Weights of a small mixture-of-experts language model, trained from scratch on English Wikipedia.
Training: a variant of SOAP for the experts, 366M tokens, 5585 steps.
Below are experts of layer 3 (counted from 0) of a mixture-of-experts language model. Rows are named router (the router's row for the expert), up (a neuron's input weights, with its number) and show model dimensions 0-127. Each number is 128 + 24 x the weight over its row's rms, rounded and kept within 0 to 255.
After each expert's rows: a language model's description of what the expert responds to. This comes from a sample of Wikipedia text that the model never trained on.

# expert 0
router [143 125 147 106 134 116 130 180  99 160 127 175 154 146 157 124 118  95 117 139 117 132  45 141 129 141 174  80 144 130 136 112  76 154 134 109 107 134 118 113 157 130 161 100  94 147  77 123 146 178 128 141 131  88 129 120 123 136 158 140 138 157 105 134 136 109 147 108 133 138 108 106 140 162 129 145 109 131 101 156 132 121  96 160 100 125 130 105 119 151 137 142 128  91  77 108 127 108 150 132 102 147 144 123 120 153  96 130 130 130 140 116  71 145 107  83  97  99 181 111 145 137 151 107 153 133 142 129]
up0 [157 128 146 108  71 144 148 144 138 125 141 107 102 110 111 152 155 134 114 127 101 133 114 132 125 122 148 130 147 136 158 114  64 145 144 112 131 113 160 138 177 146 101 103 156  94 148 181 127 127  68 123 120 115 124 119 114 124 196 149 111  80 125 140 141 151 119 126 118 117 133  86 136 133 146 116  84 151 113 140 124 173 119 109  94 115 130 150 142 114 152 144 114  86 140  81 149 100 121 129 158 164 104 120 135 165 128 116 151 108 147 134 102 145 130 100 168 100 162 145 172 147 141 104 160 123 128 163]
up1 [120 121 144  99 126 174 125  84 117 172  87 122 102 185 120 117 158 107  80 126 143 146  98 126 133 164 150 158 138 146 182 119 106 159 118 142 106 112  79 120 108 118 108 114 107 124 126  75 144 114 124 116 126 129 140 143  98 144 134 130 181 118 136 132 169  75 129 136 137 137 146 125 155  66 106 138 135  95 122 132 115 135 138 108 160 118 159 162 104 135 193 123 131 109  94 165 133 112 114 126 120 124 128 150 142 127 109 148 133 149 115  97 135 135 144 108 151  98  98  87 140 155  99 127 126 133 140  89]
up2 [128 109 137 124 135  99 120 107 122 106 136 180 119 144 106 165 118 113 109 145 145 106 151 160 110 130 117 155 142 148 144 153  89 148 137 177 121  81 117 148 145 130 172  92 121  81  93 130 143 114  83 123 130 146 117 152  83 116 130  93 147 159 137  97 110 106 140 122 135 107 161 164 140 119 137 171 130 107 137 103 155 125 108 157 152 154 122 136 116  99 112 144 120 111 150 108 116 129 159 130 116  93 156 170 112 128 127 132 127 133 127 123 136 171  57 120 133 110 141  76 123 176 132 153 101 118  79  84]
up3 [141 159 148 112 128 116 170 159  90 148 117 133 155 124 128 123 153 105 161 126 151 146 121 137 182  82 142 117 129 148 150  98  91 154 133 108 132 127 147 144 172  86 127 123 154  98 116 175 155 155 128 111 105 143 120 129 120 121 126 131  63 112 130 139 117  93 100  76 126 121  86 116 174 113  87 131  94 140 135 111  69 102 127 104  80 119 101 121 122 130 137 103 124  88 134 134 137 149 187 134 125 151 128 122  83 138 135 116 139 136 109 106  93 132 128 138 125  98 107 133 145 115 115  99  87 132 143  96]
up4 [123 116 105 157 137 130  82 110 135 120 126  50 117 114 126 115  74 118 150 122 119 131 129  83 142 137 172 124 117 182 122 127 100 114 127 151 142 134 138 119 135 107 136 131 144 147 127 120 123 123 137 110 159 110 110 140 145 144 128  95  53 126 142 118 155 107 124 172 101 147 148 123 105 135 102 156 127 110 153 132 147 134 120 180 111 125 145  96 117 130 128  85 149 142 149 105  91 123 102 148 160 159  90 125 143  99 115  83 122 162 100 134  92 117 160 138 131 176 123 135  68 152 140  96 149 100 141 143]
It responds to: Nationality and country words. Nationality adjectives, country and institution name words like United, States, American, Portuguese, National, University, often after "the" or "of".

# expert 43
router [148 115 115 120 125 104 138 145  97 168 120 170 142 106  82 135 128 102 112 150 130 164  97  80 101 159 161  70 136 136 108 149 123 132 129 107 127 125  90 139 113 146 153 111 108 148 113 168 151 159 111 132 137 126 124  97 117 127 185  64 171  81 117 144  81 109 131 112 154 145 115  96  96 133 157 127 115 142  97 146 128 142 109 132 120 110 153 115 103 179 118 129 135 141 103  98 140 158 157 143 131 137 162 120 125 140  82 127 144 166 113 163 115 157 156 104 126 104 136 109 147 145 119 100 160 128 150 134]
up3 [106  96 135 115 140 119 172 133 143 105 122 144 146 106 120 126 117 122  64 125 125 113  98 148 136 120 120 130 135 135 151 160 154 134 146  93 144 146 126 150 124  77 101  99 111 154  84 128 117 171 165  91 151 173 167  81 136 103 130 117 133  93 145  97 148 141 126 163 151 135 178 127 114 143 137 116 148  92 125 133 119 118 162 155 115 126 113 133 103 131 163 138  93 139  58 126 144 141 101 105  85 130 113 136 132  94  72 156 129 130 114 166 146 130 151 118 120 138 129 127 160 159  87 116 123 130 152 168]
up4 [102 124 114 151 169 111 177 120 116 105 105 152 152 109 133 114 108 143 103 139 130 175 151 166 126 114 131 127 116 136 106 115 102 108 156 166 129 119 123 135 131 135 132 113  53 138 102 109 127 164 101 126 140 153 159 121 130 121 109  92 101  93 121 169 137 155 174 172 140 140 137 134 147 116 136 129 123  56 130 144  86 115 138 129 140 109 126 174 150 137 133 120 118 102 109 111 146 128 145 102 134 109 157 103 103 146 108 111 111 157 122  95 132 132 129 168 144 127 135  71 177 120  64  94 148 130 132 143]
up5 [153 138 136 152 127 140 126 141 138  86 131 152 147 127 143  82 130 126 143 102 119 162 115 115 141 138 107 106 151 148 127 104 102 140 153 121  99 174 147 166  62 105 114 156 129 116 143 130 137 134 127  94 134 181 103 120 129 168 152 124 108 139 100 145 122 131 137 197 141 147 140 141 101 150 162 122 141  73 120 147 107 115 127 120 126 158 176 109  80 153 149 151 125 116 127 109 114 113  68 136 161 167 113 173 147 157 128 122 100 133 125 116 105 138 132 170  78  91 154 128 134 142 153 153 142 119 102 131]
up6 [115 124 119 151  98 163 111 133 157  86 137  96 120 133 138 131 114 116 157 105 129 223  97 128 120  99 129 109 107 150 104 130 109 151 100  96 140 178  99 145 110 142 122 138 138 144 125 144 154 123 141  98 128 130 166 132 123 154 141 115 146 126 129 152 106  93 134 123 142 173 103 112 149 151  87 139 112 162 137 141  97  74  84 115 149 140 160 126 110 110 119 132 129 109 134 110 130 131 100 147 175 112  83 105 122 109 134 104 136 170 132 134 139 125 153 194 115  87 126 171 130 100 113 151 105 128 148 144]
up7 [135 140 165 132  83 109 141 165  98 123 118 137 124 143 130 144 163 117 151 132 143  90 130 125 132  80 110 121 134 121 114 151 146 128 125 152 171 134 109 107  96 120 164  63 188 148 111 141 150 123 188 112 176 133 106 145 152 144  88 110 129 109 123 130 112 135 143 111  87 114 147  68 133 135 123 149 149  93 108 148  94 128 110 103 142 101 147  87 122 144 101 127 154 122 173  90 113 135 133 144 143 108 100 106 123 138 134 161 120 156 117 111 145 150 165 146 148 119 142 136 104 139  93 117 130 124 184 163]
It responds to: Day numbers and places. Numbers from one to about 31 as whole tokens in table cells and dates, as in "March 10", plus place names like Zagreb, Kyiv.

# expert 26
router [115 113  97 120 152  65  81  82 119 124 147 142 147 160 136 164 106 122 108 132 149 148  95  78 106 156 130 117 133 101 112 140 120 113 117 115  89 145 122  90 145 124 147 141 128 138 125 152 146 133 117 152 130 113 127 129 130 121 142 123 153 101 136 152 134  85 122 141 142 165 100 126  65 119 165 104 125 148 128 137 141 146  91 157 141 117 161 122 124 119 110 181 106 108 146 117 113 165 107 147 112 151 149 107 109 174  71 143 137 165  98 100 113 157 119  85 188 124 141 115 151 131 120 102  86 126 135 148]
up3 [116 112 139 120 129 153 114 158 148 143 107 101 154 128 112 103 146 153 160 134 155 121 127 156 152 114  96 121 104 115 171 170 125 132 135 103  82 118 131  91 154 131 127 100 139 106 134 141 145 124 114 122 116 127 139  89 124 119 183 124 177 119 120 115 120 130 127 111 135 102 126 122 106 111  74 165 130 152 164 159 112  98  93 133 158  99 127 135  92 109 125 164  93  95 123 184 161 157 145 165 134 108 122 145 124 204  90 154 144 114 122 117 137 119 162  90 169  95 143 149 127 146 126 138  90 145 117 102]
up4 [122 155  95 114 156 123 149  82 181 156 127 135 121 157 116 133  99 180 123 121 133 172 136  96 126 126 169  76 121  75 104 142 129 126 108 119 112 109 125 136 155 137 152 164 121  86 117  97 120 150 117 118 130 102 168 134 111 126 122 130 153 126 157 149 154 105 118 174 113 133  86 126 157 107 140 113 152 134 140 163 139 115  96 142  84 114 148 132 115  86  90  82 171 161 136 152  92 102 103 110 114 113  81 168  86 144 108 102 123 122 149 134 107 135  98 128 144  97 149 131 146 133 113 125 137 122 137 122]
up5 [138 111  86 140 116 166 133 121 135  90  97 142 148  95 138 128  90 110 160 147 107 112 114 115 124 126 153 165 185 110 111 137 160 128 123 180  91 144 136 146 111 141 109 134 124 139 178 157  89 145 114 146 179 107 161 118 140  95 110 169 111 140 135 121  86 112 141 113  94 154 116 104 101 124 142 173 115 127 128 164 105 160 120 164 143  92 145 164 115 115 132 140 141 137 107  94 117 125 150  93 112 108 127 145 106 150 105  58 103 141 134 116 173  94 122 102 124  99 108 128 129 137 113 132 147 135  93 128]
up6 [ 83 134 141 117 152 116 118 103 118 106 142 117 164 126  76 135 134  99 140 145 138 116  93 111 124 158 124 117 141 139  87 165 146 118 130 128 140 122 117 143 143 124 150  96  90 136 149 126 122 135 130 116 145 135  96 177 137 136 161 108 118  88 167 133 118 151 100  94 116 147 135 125 128 103 114 103 101 131 172 110 124 147 102  80 118 142 152 117 116 123 178 153 127 125 151 100 102 155  93 154 165 155 156 132 106 141 186 128 120 180  57 157 102 100 122 134 124 137 115 157 152  98  99  85 105 111 143 106]
up7 [145 132  86 127 145 146 150 109 149 113 108  91  79 156 136 153  99 117 104 127 142 103 149  87 130 128 110 153 136 161 146 117 123 194 129 117 111 128 125 141 106 162 106 127  79  94 133  92 129 141  85 152 140 143 140 151  92 132 178  94 120 102 138 119 127 139 113 141 117 172 141 133 127  63  92 123 159 129 128 117 154 107 105 120 110  93 116 151 143  93 145 131 131  84 114  97 144 108 150 105 138 190 141 133 140 127 126 132 124 136 152 134 101 153 142  95 146 118 153  98  84 134 160 123 119 122 119  77]
It responds to: Name endings and place words. Word-final pieces of proper names like -ia, -is, -ton, -ley, and place nouns like Road, City, County, House, Division.

# expert 59
router [ 89 116 141  94 149 134 147 125 124 161 110 107 132 149 114 104 120 128 152 179 128 150 103 113 110 141 141 136 143 129 101 120 111 145 132 102 116  96  84 134 140 131 121 110 138 120 160 130 107  94 127 204 130 146 150 125 133 126 142 101 138  98 129 120  99 104 122 112 134 106 142 118  93 102 147 128 122 133 129 145 136 142 107 138 133 148 148  75 124 129  98  97  99 103  56 149 143 144 144  84 153 146 110  92 104 131 108 132 132 116 173 148 127 169 127 109 209 119 164 103 118 140 172 136 111 179 162 126]
up10 [144 131 144 173 133 122 154 133 137 137 123 174 125 180 101 139 149 126 178 155 165 147 134 150 163 112 116 146 108 164 154 174  96 126 146 146 148 119 126 106 123 102 118 104  92 113 184 153 117 153  86 185 127 150 154 141 148  80 114 116 116 107 108 133 138 114 128 158 101 131 113 170 118 107 147 136 121 143 129 151  99 106  87 157 131 140 178 115  85  88 121 106 107 111 121 148  94 147 146 131  95 115 139  97 123 125 139  95 132 114 170 144 152 154 138 146 151 106 103 122 141 122 122  95 144 129 168 118]
up11 [119 134 140 136 123 155 103 127 127 133 115 148  94  90 135 155 105 124 104 194 171 152 165  89 127  91 118 105 143 125 109 121 160 136 120  85 148 114 114  92 124 150 139 114 133 135 153 111 126 126  79 130 127  92 102 126 177 157 113 190 139 130 104 103 128 138 112 114 132 129  87 107 142  85 100 149 113 150 162 140 115 134 122 136 127 112 125 165 161 117 114 121 103 145 129 129 131 131 188  89 145 172 140 164 129 104 119  98 145 146 100  95 123 159 131  82 160 114 131 148 135 109 116  93 147  93 161 109]
up12 [130 122 153 101 127  90 142 180  97 114 141 133 136  87 124 152 128 104 127 136  81 129 117 118 117 132  92 106 117 140 139 147 118 123 106 141 108 113 117 159 133 159 166 169 147 117 152 154 112 100  92  99 130  97 149  93 152 161 105 150 129  89 152 106  59 126 121 107 161 134 101 115 131 103 182 141 150 166 153 110 157 130 103 116 118 126 167 126 165  99 147 147 117 128 156 113 119 120 126 138 102 151 134 119 160 122 116 134 154  92 164 132 117 140  88 174 103 125 160 126  84 163 104 117 135 162  96 123]
up13 [104 168 135 102 179 118 104 131  99 141 123 109 114 134 138 112 107 161 112 132 103 134 168 145 121  76  88 128 133 158 137 134 157  60 155 104 157 120 147 106 109 137 110 104 103 109 132  91 104 136 132 120 138  92 149 136 122 148  87 132 155 132  88 102  91 117  88 123 129 116 130 153 164 142 133 139 136  91 115 144 153  94 116 124 154 120 139 128 148 112 115 151 106 154 110 148 157 139 101 140 175 180 126 157  95 158 140 141 172 120 162 107  72 135 156 108 167 134 115 105 135 113 158 158 123 136 135 118]
up14 [126 159 127 138 160  89 127 127 148 130 136 113 145 133 150  99 100 138 126 122 120 124 107 135 151 124 164  99 102 112 159 141 111 113 197 152 113 135  90 124 120 118 137 120 131  75 176 162 148 151 108 169 195 129 118 162 177 123 129 139 113 103  86 126 101  96 187 129 116 125 153 149  86 128 122 140 121 112 130 140 129 108 155  98  95 116 120  78 153 148 140 154 120 111  86 115 111 129  85  84 114 133 120 115 133  98 157 117 150 139 144 149 103 135 151 170 149 105 149 155 120 145  94 120 114 130 143 125]
It responds to: Capital initials and digits. Lone capital letters and digits starting a word after a line break, pipe, or bracket, such as C(ruttwell), M(GM), G(io), 1-0.

# expert 24
router [106  70 120  83 107  89 135 105 126 158 132 140 158 122 113 117 110  90  99 142 154 171 123  90 104 157 174 125 132 105 121 135 119 109 120 123  95 156 112 150 143 103 156 122  99 126  88 165 121 168 134 205 150 118 122 113 134 162 163 151 157  70 133 120 105  80 151  98 151 144 104 119 102 156 179 129 102 136 106 139 130 141 114 146 122 122 133 135 101 161 126 114 121 113 127 116 153 145 133 104 128 140 113 115 138 167  83 124 156 154 149 118 106 139 156 145 150 117 118 104 145 147 117  93 119 121 132 141]
up3 [130 122 164 133 149 137 104 119 132 107 122 131 144 142 161 133 138  90  63 138 103 143 115 138  76 114 138 117 112 152 130 149  99 113 181 151 123 115 110 123 157 167 125 116 143 155  75 141 140 112 142 172 114 127 113 184 118 138 115 142 116 116 142 128 115  97 109 124 143 146 121  99 134 146 133 124 120 109 131  95 132 137  87 140 110  97 150 102 133 147 150 121 116 147 109 124 155 127  74  88 157 122 134  63 130 124 137 141 144 141 124 140 182 109  92 153 127 144  71 127 111  86 182 146 106 143  86 106]
up4 [143 105 130 106 152 138 132 133 127 136  93 155 128 141 140 101 145 154 127 105 133 121 122 110 126 170 119 134 165 115 121 159 143 116 142 117 107 130 131 110 140 146 117 143 135 124 116 155 117 135 129 131  96 147 145 104 116  92 166 142 126 141  88 173 145  67 153 119 132 106  91 124 124 125 201 163 137 144 135 158 117 164 106 175 108 135 114 107 117 127 106 168 161 119 101 163  80 139 138 159 106 154 108 111 105 132 156  92 105 129 122 124 156 145 168 135 123 168  74 134 116  95 128 185  81  96  97 108]
up5 [108 122 155 100 134 118 112  92 133 143 143 148 135  95 116  98 142 102 117 136 158 187 148 115 134 132 142 103 133 161 152 150 135 109 117 127  79 117 156 124 160 144 140 116 136  91  99 138 111  98 101 171 133 174 140 134 121 140 123 112 112 155  81 108 152 122 125 140 101 154 154 169 154 134 130 150 167 112 141 140 120 172 100 109 124 170 138 130  88 169 171 111  87 133 116 148  90 124 127  97  95  97 118 115 112 117 168 119 178 116 116 165 121 134  87 109 140 157 126 117 119 105 143 129  88 172 149 109]
up6 [162 131 142 171 106 158 127 137 143 119 110 135  98 176 139 132 105 128 133 149 121 139 153 145 155  98 125 124 137 151 122 136  99 109 134 166 107 132  95 154 135  87 102 123  97 134 132 119 107 141 131 170  87 132 150 139 104 160 146  79  93  89 148 161  86 125 149 148 119 162 112 133 160 115 155  97 136 123  88 103 121 117 136 137 105 151 117 142 159 134 176 158 142 144 111 102 141 134  76  83 156 154 108  99 124 115 161 141 134 118 146  85 101 134 164 104 151 131 149  72 146  92 158 127 141 133  97 146]
up7 [ 78  83  86 119 107 126 170 147 149  90 138 100 106 132 128 152 129 116 107 119 105 161 113 159 130 147 183 120 115 171 107 136 137 129 155 129 129 151 123 130 129 114  95 161 108 106 124 147 130  99  76 153 130 146 117  89 112 157 138 128 131 136 135 138 120  71 113 119 154 146  64 124 124 109 100 139  75 117 141 135 151 140  85 114 120 102 118  91 132 141 180 135 129 151 118 171 158 130  87  94 138 122  98  97 112 109 159 111 115 155 146 112 108 149 141 149 116 114 122 133 151 111 145 110  83  99 121 111]
It responds to: Word endings and "out". Word-final pieces of names and words like ia, ine, ry, ots, plus the word "out" in "7 out of 10", "figure it out".

# expert 36
router [119 120 126 106 113 123 144 158  86 144  61 132 161 148  86 125 105 121 182 155 146 139 129  94 123 150 137 140 135 128 131 139  85 123 118 113 140 186  94 124 151 121 137 159 109 181 126 127 131 122 167 161 134 140 158 132 133 136  96 143 139 106 113 109 122 110 150 150 128 132 118  94 107 154 160 149 135 142 114 156 146 156  89 128 168 152 162 124 123 143 108 123 122  92  76 118 125 125 129  81  75 149 135 103 113 139 125  90 133 101 170 140  72 116 156 125 121  98 135 109 163 122 132 105 164 125 119 100]
up0 [154 155 104  98 153 143 185 130 109 162 107  97 116 174 160 130 141 155 149 115 104 161 125 122 140 145 132 134 160  95 111 126 166 126 145 109  85 141 106 145 101 120 119 143 135 122 131 156 120 131 119  87 115 140 165 107 129 160 119 139 124 104 136  91 112  93 101 108 135 149 115 143 110 143 122 141 117 185 136 109 154 122 102 151 165 192 112 118 137 148 146  79 135 135 149 108 168  95 106 110 136 155 131 110 129 149 172 154 101 110 167 107 130  95  87 151 133 123 162 135 136 137 106 144 126 128 147  66]
up1 [ 88 111 132  73 154 112 103 154 128 118  77  80 123  98 126 141  71 150 152 148 104  90  98  98 164 119 159 138 148 131 140 119 127 140 132 112 122 108 139 156 141 123 106 132 136 114 124 113 108 127 138 157 118 128 147 113 113 145 127 177 116 109 140 135 130 132 137 170 104 169 108 127  80 199 139 129 155 158 141 150 131 126 179 112 154 112 149 130 134 155 145 180 114 147 108 119  98 127 126 169 115 118 159 166  86 105 125  90  88 151 115 117 152 127 109 115 144 122 122 131 113 109 157  90 159 125 121 146]
up2 [173 128 131 134 122 148 133 128 123 124 110 123 134 119 138 110 145 125 160 163 160 102  96 115 127 133 143 154 136 123 126 143  63 165  84  84 139 137 121  96 129 115 152 126 132 125 152  92 169 138 149 131 125 141 121 137 122 120 119 130 139 127 149 133 145 140  92 109 126  99 153 107 135 138  71 147  94 119 184 101  85 141 107 104 170 140 111 104  89 148 166 134 110 143 135  81 121 177 125  71 153 113 137 104 121 120 150 147 147  90 110 142  93 152 140 141 170  88 150 117 176 131 122 144 144 137 113  85]
up3 [ 86 142 102 117 162  98 114 153 126 125 127 156 125 138  92 121 115 135 137 121 150 144 140 141 130 149  86 106 153 120 130 164 137 165 157 117 150 157 103 124 131 149 123 120 128 137 128 163 118  98 129 145 163 166 131 152 128 172  65 175 116 143 140 122 134 131 196  98 135 118 138 121 175 133 125 115 111 123 137 166 133 156  93 102 177 125 147 146 159 138 121 119  98 135 133 145 104  91 138 134 103 109 111 144 130 151  78 124 120  47 139 126  75 125 121 105 137 148 171  87 127 134 146 134 139 111 150 133]
up4 [137 105  98 140 106 111 133 140 157  92 133 143 107  98  98 105 152 124 141 174 100 137 107 129 106 141 171 114 113 129  98 120 113 116 112 151 150 145 116 144 121 152 120 142 161 156 147 118 143 144  80 161 151 125 121 118 111 114 139 150 138 141 105 135 153 117 130  88 124 180 120 136 157 152 114 140 120 127 128 168 169 123 123 134 128 136 121 134 135 134  62 110 156 155  85  91  90 122 156  83 105 110 117 149 142 181 147 157 140 137 115 133 122 148 154 135 161 159 116 153 135 106 188 181 194 123 115 132]
It responds to: Function words and quantifiers. Prepositions and determiners like for, of, both, such, other, more, known, mid-sentence in prose, as in "in both Spanish and English".

# expert 49
router [112 121  85 100 148 110  97 125 129 158 113 149 148 124 102 120 110 115 127 125 171 148 141 150 123 126 126  84 151 123 106 122  67 178 139 115 165 119 143 144 128  95 146 175  81 135 142 159 130 149  90 132 138 134 140 110 100 135 140 128 157 102  99  92  97 151 141 173 118 135 114 121 117 122 139 102 107 125 132 134 152  86 125 141 144 134 137 119 143 141 115 112 122  97 108  97 125 128 152  98  84 137 185 110  74 129  98 123 134 120 166 141 122 128 126 125 163 126 115 118 187 126 168 120 162 180  83 116]
up0 [109 114 107 131 158 117 140 138 119 184 129 146 156 166 145 146 132 120 148 135 140 156 130 111 112 107 159 122 119 140  89 164 101 140 131 149 147  91 129 145 144 133 132  95 137 147 125  95 101 143 124 157  78 172 117 114 110  99 126  78 101 102 164 108 148 142 107  93 163 122 128 182 127 132 134 109 158 123 117 140 161 106 131 123 166 153 171 124 117  99 123 142 151 114  85 128 119 124 136 112  99 166 114 137 166  91 129 117 193 172 112 115 192  96 137 107 144 125 140 127 116 137 161 151 118 118 157 107]
up1 [152 110 155 107 134 126 120  85  98 141 125 100 129 125 123 100 156  95  91 145 136 125 156 129 118 114 118 147 154 137 123 155 101 148 142 135 105 110 146 138 153 128 137 177 159 148 147 104 117 111 121 128 163 112 138 128 133 126 187 116 167 126 116 135 109 166 199 135 143 168 120  90 150 127 176 117  90  94 141  75 148 114 157 127 110 166 127 141 143 120 108  79 160 143 105 115 127 125 105 130  93 107 139 128  92  75 144 100 167 129 151 114 117 168 130 141 127 114  88 149 135 139 129  99 152 109 164 103]
up2 [151 157 174 144 111 129 123 112  94 120 124 147 138 164 150  85 120 119 163  98 114 122 151 147  98 138 153  82 139 113 145 126 124  88 110  93 142 149 120 164  76 153 113 161 131 118 156 161 119 108 114 109 149 113 162 133 163 126 115 152 121 103 111 162 126 146  83 169 147 100 151  94 148 155 121 133 125 108 122 139 118 146 105 142 122 141 115 138 130 133 109 100 157  70 119 114  55 101 131  96 116 138 114 125  96 100  84 137 136 148 167 117 148 117 138 139 104 118 138 130 103 145 183 160 157 154 135 130]
up3 [107  99 108 170 137  90 145  93 156 116 147  97 115 177  88 136 140 117 136 137 185 115 111 152 115  95 105 119 108 190 136 120 155 124 118 116 112 137 121 158 155 141 152 143 117 141 155 163 159 150 178 122 126 152 161 145 167 146 112 103 134  85 115 138 148 191 133 109  91 121 111 130  87 176 148 136 113 115 108 123 104 109  77  77 136 125 133 104 127 124 160 125 142 104 157 105 126 136 115 118 128 122 102  95 120 159 129  95 115 121 110 135 112 110 119 111 161 126 149 113 130  93 139 110  96 155 127 117]
up4 [151  82 160 115 162 129 142 117  94 139 123 143 125 136 153 122 120 152 124 120 100 112  88 138 143 138 159  60 131 131 100 134 119 128 133 144 146 169 138 133 146 155 165 100  51 122 155 103 126  85  93 133 148 129  90 103 113 100 125 120 132 150 165 133 167 139 129 105  92 131 118 121 149 109 163 152 121 147 127 154 150 124 133 109  95 130 130 159 120  95 162 129 159  60 156  94 121 121 132 143  90 149 142 100 105 141 133 143 122 134 128 119 112 163 101 126 138  81 156 149 125 110  82 103 145 150 137 147]
It responds to: Commas and conjunctions. Commas, "and", "or", "but", "&" and closing ")," that join list items and clauses, as in "Management and Entrepreneurship".

# expert 44
router [120 139 139 108 138 106 160 142 111 189 111 189 140 151  76  91 115 102 163 131 148 144 139  71 138 122 150 132 126 128 123 154 105 113 119 116 111 158 128 160 171 133 161 123 102 171 125 121 144 153 149 130 118  60 134 132 130 124 136 136 121 109 117 135 122 121 144 167 155 126  97 120  99 161 130 124 127 136  95 168 144 144  47 153 117  95 147 121 124 148 136 147 111 103 116 120 149 124 100  97 139 141 124 111  90 135 105  97 141 110 128 132  77 128 143 122 135 135 145 128 177 169 113 110 122 135 143  88]
up1 [100 152 169 132 117 138 184 149 123 128  87 112 111 116 124 141 139 145 132 139 130 132 141 134 137 118 110 111 109 119 107 106 175 154 101  87 126  96 131 145 162 167 139  67 129 120 127 153 158 133 119 128 162 116 157 113 131 161 124 136  96 149 109 127 162 153 139  76  98 116 121 137 143 175 115 151 104 161 144 174 148 171 106 149  94  81 125  85 128 108 138 101  92 114 114 154 114 141 128  90 119  78 173 127 120 168 104 108 103 155 120 158 138  97 113 117 119 107 160 126 108 133 112 108 111 111 130 114]
up2 [133 148 156  95 105 177  95 159 105 128 160 111 117 108 132 125 129 124  97 115 138 109 151 143 109 124 125 123 159  58 168 142 157 133 128 105 148 137 152 130 168 133 151 119 146 150 159 141 148 138 135  79 141  63 167 136 121 127 114  90 131 156 130 116 110 116 121 129 100 139 151 149 159 108 116 176 176  99 103 149 118 101 119 127 152  92 142 111 146 159 101 146  88 134 146 107 118 153 119 156 131 128 121 154 131 115 122 120 152 150 119  84  87 136 102 177 112 142 139 146 151 124 160 142 120 178 134  93]
up3 [170 116 132 131  71 154 150 137 157 153 156 118 151 137 115 153 113 104 133 146 135 143 109 116 162 119 154 144 183 127 116 109  84 123 141 180 125 129 117  91 138 143  97 122  94  82 132 160 153 124 139 135  96 133 110 156 117 124 129 136 116 140 143 110 153 144 110 169 140 178  53 150 140  93  78 121 114 167 162 152 144 105 110 122 115 119 145 144 118 136 147 114 136 120 110 117 112 150  81 112 131 148  86 107 137 114 117 130 146 148 139 137 119 102 125 128 185  82 152 145 128 154 102 138 135 114 136  85]
up4 [127 133 133  86 168 163 116 136  90 157 119  98 119 106 116 106 130 140 134 144 121 150 159 119 120 117 197 128  90 126 109 104 107 118 109 107 158 155 153 163 132 151 152 122 135  89 161 100 149 121  87 118 118 132 133 135 177 147 163 149 123 131 106 107 146 152 129 118 153 114 155 109  99 106 138 108 108 129  81 167 152 116 108 137  71 120 117 156 138 141 160 144 124 136 145 127 145  95 103 134 123 136 106 110  99 125 130 164  58 164 174 112 136 126 148 133 133 101 103 150 136 139  92 114 139 176 170 128]
up5 [132 137 106 126 130 137 143 117 118 196  79 152 165 108 108 101  95 115 136 153 101  99 112 134 114 127 164 139 137 127 100 178 148 171 121 117 117 115  92 138 110 158 128 147 107 145 153 109 123 168 140 117  98  89 154 111 127 112 118 144 119 142 123 135 122  87  83 150 152 115 131 115 151 115 102  98 137 100 146  80  90 121 141 170 134 125 116 136 126 133 142 166 160 105 149 116 137 138 112  90 109 159 158 145 119  77 165 142 131 131 125 108 123 126 128  90 133 160 109 132 159 100 119 154 199 162 101 135]
It responds to: Adjectives and modifiers. Adjectives and adjective suffixes after articles, such as other, new, more, known, high, essential, and endings like -ical, -ulous.

# expert 15
router [109 105 133  90  95 121 107  83 117 175 126 117 132 161  95 152 117  73 107 144 141 121  62 127 122 159 154 144 123 130 137 165  90 157 107 104 140 149 116 109 161 124 124 102  91 154 125 154 147 148 171 118 138  58 108 175 141 143 119 149 133 139 122 125 139  98 143 146 125 149 108 113  90 143 148 139  98 137 111 145 135 111 156 156 111 135 122 107 115 134 119 101 106 125 122 132 108 149 174 104 142 139 126 129 133 129 112 137 144 193 166 118 104 139 155 120 130  71 148 113 110 159 112 118 117 176 122 130]
up3 [ 91 105 148 142 121 135  84  76 128 115 142 100 139 118 129 124 155 112 120 144 144 191 128 158 166 184 144 132 107 127 125 158  95 136 122 104 133 148 134 105 122  94  84  91  98 118 128 139 123  85 116 119 105 109 139 155 107 168 166 111  64  97  88 147 130 139 132 126 137 184 107 117 126 165 128 143  81 117 144 148 106 170 131  78 142 158 131 122 122 136 142 122 170 125 151 143 134 120 111 128  94 126 137 166 110 130 113 164 112 144 113 135 105 161 101  90 136 111 137 141 134 146 127 119 137 164 109 123]
up4 [108 134 125 125 192 189 122 126 114 134 188  87 106 112 146 137 143 121 102 143 106  93 118 121 112 165  96 133 125 128 126 128 139 149 135 171 129 134 135 113 124 142 138 144 116 122 140 108 162 131 151 135  98  82 162 116  99 186  99  89 104 169 140 123  96 122 122 142 159 137 103 105 161 188 146 153 111 170 140 122 113  79 102 130 131 119 144 137 121 135 103 112  98 128 108 154  96 140 146 122 169 137  91 114 103 129 108 136 148 148 114 159 152  94 136 114 128  96 141 106 132 151 170 167 115 116 119 148]
up5 [120 110 130  97 112 117 111 110 116 140 177 110 130  96 105 124 147 108 149 156 152 119 133 122 137 129 151 122  77 167 207 143 112 129  99 153 156 100 132 100 140 149 163  90 133 123 137 146 180 163 121 118 160 115 142 134 114 162 174 120  78 119 161 140 132  98 109 105 146 158 154 124 134 110 122 106  96 151 154 130 109  98 151 149 126 120 143  89 124 117 149 113  93  89 151 152  91 124 138 113 165 141  73 121 126 136  99 167  97 114 120 119 120 144 104 102 137 114 133 135  84 149 141 111 104 122 149 107]
up6 [130 161  94 148 121 124  96  87 117 141 149 137 121 131 104 187 109 107  74 157 137 112 120 175 102 133  95 131 153 120 116 171 104 131 137 144 143 141 160 107 133  94 132 136  69  88 101 125 137 110 122 201 160 127 130 120 119 143  92 163 121 126 106 128 115 162 169 140 131 145 111 127 143 119 128 144  99 139 125 123 145 119 148  99 128 119 111 153 143 125 153 111  92 139 135 120 111 153 156 109 121 169 138 142 109  98 140 133  99 182 107 156 120 120 154 154 175 102 146  91  74 127 123 142 105 155 119 119]
up7 [ 89 156 148 141 135 124 137 145 145 167 134  94 138 145  90 134 155  77 125 145 118 111  91 152 135 137 127 120  85 178 125 152 124 142 136 144 118 117 132  75 147 102 139 107 140 159 130 164 130 132 131 156 113 129 109 156 116 156  91 128 137 139 127 139 142  96 150 124 147 124 151 114 104 139 143  98 124 182  95 154 120 134 137 159 155 115 117  76 133 140 114 170 100 177  83 159  94 142 121 166 137 120 113 151 172 116 102 139 146 130 152 118 119 115 160 142 125  92 111  84  82 110 150 114 102 180 127 120]
It responds to: Infobox field labels. Field labels and headers in infoboxes, taxoboxes and tables, such as Location, Genus, Release, Conference, Country, plus degree and coordinate symbols.